From a checkpoint of a small mixture-of-experts model trained on Wikipedia.
Training: a variant of Adam for the experts, 21246 steps.
Below are experts of layer 4 (counted from 0) of a mixture-of-experts language model. Rows are named router (the router's row for the expert), gate (a neuron's input weights, with its number), up (a neuron's input weights, with its number) and show model dimensions 112-223. Each number is 128 + 32 x the weight over its row's rms, rounded and kept within 0 to 255. Numbers have three digits each.
After each expert's rows: a language model's description of what the expert responds to. This comes from a sample of Wikipedia text that the model never trained on.

# expert 47
router:110116138088123159104093111103134149116111100067151150115109229127124134120123133117025105121138116074141132111125086108152144171152148152160117161146168166095159096113140069087171136087170116078117150132137146137129105127133106175151128149114058103149140156150168126145090073211120144093165161162111080130098095127080160107169135139137
gate0:113101116146076185139089105144166127149137110175153143067136173116143136103111085130164160186128145093157110161134180137130132083116093121110115071073131152188097125078153085120157118137090176134112203156094141136103162150143141059142165148065090134178155124119113120101159179157106113149138046101118074133133094091132106110137103123159
up0:117191101088207082114135136090130134106088161131100126150173094115117104155147162155072138031137124154119137104112119113132123159120155120156151182147113111108171110162101159150112150133156112169179091115138122094133092124119128208110066124155171135067176108129113153139124077103138147138099183104140140132117191133134156126096132144097
It responds to: Small numbers, word endings. Single and double digits in scores, tables and date ranges like 6–3, 8–9, plus word endings like -al, -et, -el.

# expert 43
router:056121090171143107175113120122139099142126149150143134114100085145152143170146135131120142128113146160145209117190088131159130156130107117121134142168118088187079085115113127137151145122132092124193134089146137078143129142178138088181130095188085113143122112062127191161185154079128153086058099118116190128149121037191135135110150150124
gate0:073118087146121143172163159126102133148136095115157102126143115121143080156138148117155116181063151084085136072193052163167179154078089119103142127164165132170132143127129115156085145089140088111208090169121154097121163121163177043128182064132137112110110111056110109140118170102160117118100073121087142146162157104131127109145122154117
up0:170131118122137178080178142158127070122124092096146149167128152127142142123104094201110113098106093142126170150090138102128186129078090095133120186178059109162099082026118151129117167115155099115155106111136169181145166132136197098133089168095134115152164121046094121093101152138124101144123119176052139195130143103129174109115112168160
It responds to: Articles and quantifiers. Noun-phrase openers such as a, an, first, one, two, New, more, other, often after is, as, of.

# expert 1
router:152132116138127165112132144147074139136104132116147133177095141173161123109068154154045139119171121116140126118133132083050097176165112123075127097134116114182183124119144143134093146185119134088111108135104138104117129146142126130122104139119173050154156160110164091101136170130144156078204071086128103083136131124078105174156111127140
gate0:219162136138136137136156175133100124153161142115044183144105165115172088155071132069058155079122112161070177108151160126077093116140108093136148178154115109140136132106197141150117158116104081090110122159066147102110189118063064119128133100148084132135121150056195119151120128140160079050123148131108087102137113150112133162103085125132
up0:088122159165087197156065064183169098128140121180132106096188040086107146117145183124150099214086109163181123145100115147156147063141119107135147138083173190139155092137138143098131077102121102161124120113135070180143108143186145159167123152126140132048148087165094127167131131082085131154120094119106183148163157162123116086156147151100
It responds to: Numbers and name endings. Number pieces in years, stats and coordinates such as 19, 20, 15, plus suffix pieces like th and Roman numerals I, II.

# expert 52
router:142097092189119146181129162105087100111123131126129128112158107168119148072122120071171121138101154155144106149177117144155128093148172173139139155102140148072080143140120155045129092112086131114113093137193131148173157122123159106102134150107125109173124144107184087086108110176116168090149150078175077109122109157118152189168145075095
gate0:149116121163112157117151141108103130144153135185145134149112108186143149150091116112108129156150123081097133152120104163082110088139231157143158109143160122120072129145111126077086080075159125114128106091158103084094198119162144096163164102134146132129181141177190100170076187122120139175213091101123027158065142123113136137214075110126
up0:083133120139063178119151163147133118096031104102129086115162107172121126139120065164126117086128191134135152164118127154149122101062112171078150168145102124129168163167124103111159162163110172091180120184165101203111099084109160112161085142140152104139113128156130140153120142142175166161103134108154121163149137080124147207093123159139
It responds to: Name-ending suffixes. Final suffix pieces of surnames and place names, such as ville, son, berg, mann, plus opening parentheses and was.

# expert 27
router:160143178099107151132112142159105149064104184116189112096065174094085141130125111115087167156136112076125202138101085131132156156138149152200170196141126152116198094132209087146121085092113087132079146105103154126064189117083134124171122129098121112158106103201115137156135147115169149156231134111169202115134101190101052146149098075126
gate0:088090154111133131106122112166120157148158134125136128093140161082140107087139124156163143172111122071178110139133128126132076092083068164124121185111124079149098140118064133102164158117079137131066128149108158139098161129103121126139105114129124165136113142107065095082154102085175210178139104186116135141115110116084150130084114115051
up0:109140059181162159127129132149093144089137161162166131132130165154107164081165166155125102113170160175094082148131117134184155126135128180128108102139119077161173128109105107125098162153159102117185131124122177170147127075181174120077121192086136139147163145178136121096102139144104138189128168123150076111117161131150126170095173129183
It responds to: Table separators and coordinates. Pipe separators and numbers in Wikipedia tables, coordinate marks like ′ and °N, and the verbs named or called.

# expert 17
router:164114126122116149126078082150132115127078114117151146150166113056096134157147080102080105091099122124161077165148122088144151093154178089144147128133146125031081125155127161122147130128160106120137126128142143159124114134137130132139084127141093103125153199189152157138133083166132102122255097114111241092097097204160085147120119058148
gate0:093144119146122093159145193141139158139133118097084130151186114089154124126166161081119135154116172084112130133079094147061154130094084205149185122119128108175143128187093146176105127059104157135127117119115117132143090130115170100156153118096135126101126150135162129122057145116142115090152126208073096133115165099119172145126153140112
up0:124167140143158101102122188149125142104132104138152132190120131086153093119164089117148113120121155070101152137143134126071078097087116150106180162111174137133145110141114123090123111091134152127106102156145113132175131100135176111216089161079110088122119158159149100160068131146148151048162154158103172118169147164141161118145106071141
It responds to: Table cell pipes. Pipe separators starting or dividing table rows in lists, filmographies and results tables, plus wiki-link pipes like [[Virginia Woolf|.

# expert 12
router:158109145130144181176117162161192098184130139048081128094146128141106118151106135095091121043123172155138160187122106125126158117122134138092111127133128138189104136142100174109125187103114089098092159101178074150080072136199159124162121123154037162131096138048113101158157199143136129136159129158080175143108130113106119160106121139084
gate0:081131139136113126144168098172149119106146178108120145083170086124104112124102140162151131098131136111162129186115095125135166088144109085134176131139083158127148139053110164121176124053133143121101061109137105094100116169162045142073083137148132150111126126126152139069091180136104125155146177128072137096111117115056118121156118129098
up0:117178166093088100101158165115130108149098171123102110170112154110096183169110089090127156089117114128084138114144142095162081133055143078101087149148123100127123197134140079097149110121095130173129128182092107119142127132135136098104194089095126098137151175107140092122135135134101125116074088170050134186140120070063120151127135063152
It responds to: Quantifiers and adjectives. Determiners, quantifiers and adjectives before a noun or in list labels, such as not, first, most, several, American, Famous, unknown.

# expert 37
router:116141159132163146105114151161114101173134147139096136151139185070116111089111131141079082121168110131112139144169068138087165111131149142176191102119139131115234067125147138140141129148106113112070122101146153104152151115092103143147070119114162117096097145139136146122137096073121091146174093100120246135185147206149126119120109058129
gate0:145145157092100112135163127163103121157073070129107088103140136154131135089110098092149152093108137203083170182099090149109136127186106104137179097182065172166117107100141123110142084116108084113134112181122106076162127201128085179160138144093088132158152116132163112104136101160134112093141186151101116121116176105089124142081111147129
up0:104084105167118211144194117078116078179151051136168096148162096132164090110179126125161113111118088150111083103139153093118203087123102122118124107099127104124049148096109138140129151139098108142112124104167139155096159103139140074127111098197133116089096159138113130159083089130069132069123185120129088178110121104161139145160198106073
It responds to: Table cell pipes. Pipe separators after numbers in table rows, plus and, semicolons, and Romance word endings like o, os.

# expert 44
router:142113146162066089107182170127122145104146137141113164119129130197147109151124085155113099160105157113153106126114114053072171076175101125172137169135101161085133133149107195131123141141109176158156127125114216130111144183104120080177085148107106184127124141220066154119094176116088169130060127135125154108116078067113078100178136212116
gate0:225105167175123062136155157140090152136135099115117200105118144139174205162149124152127100153183185152172115132117128146129184044085113198145147129188135111125148128126107094159144134097173115070128116123159179153144085114181173081118125081126096156174137131133115116112159098158157180138097152150097104104087127129158055166143136124158
up0:181156120109077143102148143111075123110155139112104122113124114094149130156137146147085173165133141124153129175136133138110138076137085142150173063125121133155173136096172126097095074112131162158118147068138183137135183211169129124190147155085148131196128142127088138136138151145097167117156151116142103146113071149144060088114084090109
It responds to: Conjunctions and linking verbs. Conjunctions, prepositions and verbs after a comma or it, such as and, in, was and found, plus participles like given, creating, provided.

# expert 35
router:176105100167133118152118134094072144145116156099093123175136162140101186165165192162094133063159109114121133133140157093121134122178091105083160166135171133076061124084121107084161104118093125142184122116105139132114119116139108110124149145071142152146143170077091190110149130101149128178076079078149167137146145121164106171114086129109
gate0:183131134086168110125139180113109075149170187092115088110134118138101138110139125116126162162080162156134141137093085149063133113084190163054084142150129158148157130087091140162126143092141151128124118139092124152185136143085093098177141096111100180107069161088116152123093169071176104068136111170099130109060133167042122159155071138145
up0:106097139178107123102126127133146186118113066161191136132085160065161104147137059103082140073135076085116087116109159106163107151146088117224144103067164092144082170153138144195148129194141075123120086149117129117071100109154123076108131164174150089114123141169098117102153113149053191129120169118128122153122078079175138121115183108117
It responds to: Prepositions, verbs after to. The words of and to, plus verbs and content words after to, would or not, such as make, be, become, clean.

# expert 57
router:173156157176113145125132102137144146115101154071114115169112160115106119112107067119150131095103074121131118131136085068095160138166110124127118087117111153096199116096075195088149130154196137133149085103154160131117128147110161144152135147146073087136168142194153131139144157110138107158022089161126096079116113090119116115129131168133
gate0:112167073103136144182151129118120167168077132134135192130138176131177158158151143072148156150116107180168147134134143153122113147148079119092157067121094135142064149100104130126121129056127150147119071167139181148139128148118108148096152077078156149143141139055143116133124147135084145129166112178190116140062153047184105163143112077145
up0:066128112123159163152131099112136191205101099143106165118119165110186114169158138069123148192091122117170144101172142138098120138150102076112180098088117150135076143095088138097139086095146095150051099165154202147162153172113111173037146082118098142111144135051179148161151173112057111150139116091148121145123132098179117168127151073136
It responds to: Closing punctuation. Commas, periods, closing parentheses and quotation marks that end a phrase, title or clause, such as ), ", ).

# expert 28
router:084133161117120164124157170112122132153091147117107176153102137125097132115169172125101127120109115113136139133111129168153150159106147111218121083077123160093106150084087150203103131144128098140101153135173174114104116091127123090114136155094157165115154143132205150141137214082131122175066066130114129117156123132099067154138191091123
gate0:082152081091198111158142124124085097156090172129074146149130131106099154162112137099152134102113151115148183162152216129110108112152103149112103131137127156126111205120136106130101173088095159098099106130193188121069079154115106155155114125192135156128088144126085147083126177084108142135123118129109140172117105166150072175152136076118
up0:087116157149201139117110087140174122088155096096117117166126063161105147144081103058127094115153184166191071168139092096092120135141106129140153159156103123106155116135099137122124093117101097149136123099135121155172103078100152139061078118111066102173117141080132161166145073142177210120131129119100102107098112111099104137103090115144
It responds to: Prepositions of and in. Prepositions of, in, from, or, at in running prose, plus compass words South, North and name particles de, al.

# expert 41
router:184124159148105132108142086086151142118092129096173109157115113195093147109123103115103147102135140137108127153165103035130184150187121099116095135097152094168224125130102173138142091179181117109155095100134134130108136147113150169124118132116117115128153143255154098166079123076113142161201109103130081110147098113110093146132153149134
gate0:152128107126167157153146146141086140156099164167174145081156145125131125103131156143154088162082136086095080177090118147092152095087169128138132076115137131164115152090092120157118096109118101116127097142098058116113132181127115160164127148066180149077184122147094181144126166126117077101136131120141170184123175064137095133155066155057
up0:085170151097138163159126142159083168134084114206131166107149135153118153121085159123134102140120201123124090142092127138107125094109124110125032076105137104242149105097106086171090084091135076105099078141133136130161100131129088161123112145097198164106172103087088132122103152159102108110168118093131134161160194079113111100109109146109
It responds to: Year century prefixes. Leading digits of years and ISBNs, mainly 19, 20, 18 and 97, in dates, discographies, tables and bibliographic lists.

# expert 21
router:141180100162106102125093148134094148157174120120095123088083126159112145090186184145079137103122068105101109108098117164156115127123153133092125112115190126102000126103064136108147173156140079092198138112123106126126130156149106153108169162164128139123108135070126111173217123081093116127052126107116131123192127107117145104088164160135
gate0:152165118160100098123141121135146129108094090113067103141102157166091116171139070089117095154092196169090152094076094139124102160109164143133216109171127098148102123105110108145138162085173155103129128147152091188182111130085123153114180169163113174142125081143116170115142090135144171190130108117140143122128146086140141118102038190136
up0:136086130132092122110126117069117147108123144143164216153125110133143181114209115128159115130155120102108087138158088149130056175133120111148090146142103110123144133208176142058144154150138119118129119152154112157024139089109068090141124093174136124095116087145145120126135116104115114117163175124110122076119127116126123123124121086110
It responds to: Linking prepositions and complementizers. Prepositions and clause links after a noun or verb, such as of, to, for, by, that, where, who.

# expert 40
router:128111122175116151107135080162148129116089129120096108134135206186089127118140128153173137139135152138115153139133081081121180128149130167154133027092104140049104099122128152164109140108157149154127123102108164164107108145059156136170108106111120144159120112068146101149143113094105112138000119129172249133146097167130088107171117125139
gate0:103093054126133136118192121171099104133144145223103102125189150109154125136136123156055133142150123119162185114208155144130100136166117206205130117127131130128168132188152128080128177100023106065109107185120177099124124143132121090102138125112144097174104072071102178080189145122108091112111150112074120170088145163075129129071165187066
up0:116066073153162128148189109186140109129114132190077119153177153081144121131064120148049147142108138129128182072173143144151082069163113151186114101112121107109162115119204165116126157060073081101085113177139174104122143175134144115114087152091114149110140049031157133108193138136128138143106116130145154143135135199084115136090174183061
It responds to: Commas and conjunctions. Commas, and, with, or, but, semicolons joining clauses and list items, and the comma in dates like March 22, 1991.

# expert 45
router:063127085160143073160119144108172136143164131109172130126113151187108112128135112128058122126101144143121118119099134153129125132157171121145139097141091089252128155127147143179119133120120137127091150131157135123137117115130124137147196112135070124101147171068085113081150129047123127108085125155112204180100168126105086127119164121124
gate0:096102125142153130098124164039148147170163116110123124121159156195157136066145159173172169141161126154146175171118118130178109121130161131128145136172119136108174173142139140065147160116079121159139179126094151110069153135109167104096123102163065109152124159151067141133130154082056143169097121110151168121068076083152101208112120133161
up0:062108101143101092093048093180153059142120098149163078119153100074135125112188172120120054130084124098145103096123144083151117107146092094104148155122119064148112112092111103097128102153136121104097110111165095137157137169141107091164145149149136147193081108104091123142166152118165146086131176086107137090106101160182133106130154129084
It responds to: Possessives and modifiers. Possessives and adjective-like modifiers before a noun, such as his, their, its, this, American, National, comic, youth.

# expert 24
router:171089085144169096160155088154192121146101073137153141074114069139217114163107109154141135048142178079146116138133128187172165144146140107131164149140116112126074132117062141116109102144117087178123143172133131206122094140165116156120078112206131081113172142138173152155106100120131186142123139125142081120139124143133077184077141124165
gate0:134104137155122108151108075189161113179176132115118133053140131095188155132128184150146138189121115115128112148066122191092104105161164140185132109160126123131127157174100137109163116127114113138097125127066192065121112135081125147112149135067130125098177155136129135133122219204113111170117119155160108138090188149117141127116127180129
up0:115183119100097072109123170093147157122111077101131124178126103143113134149156147104181156084102101101081163082160106086144138126070117127092089135103142140123069120100098121065064128107174152119096174116078136098133127128119124144122085090132118146181132104136076122121130044074095105121148176130100177120157120111210162151154095109180
It responds to: Word-final name pieces. Final pieces of names and foreign words, often surnames and taxon names, such as ie, ley, é, ire, as in Cissé or Airey.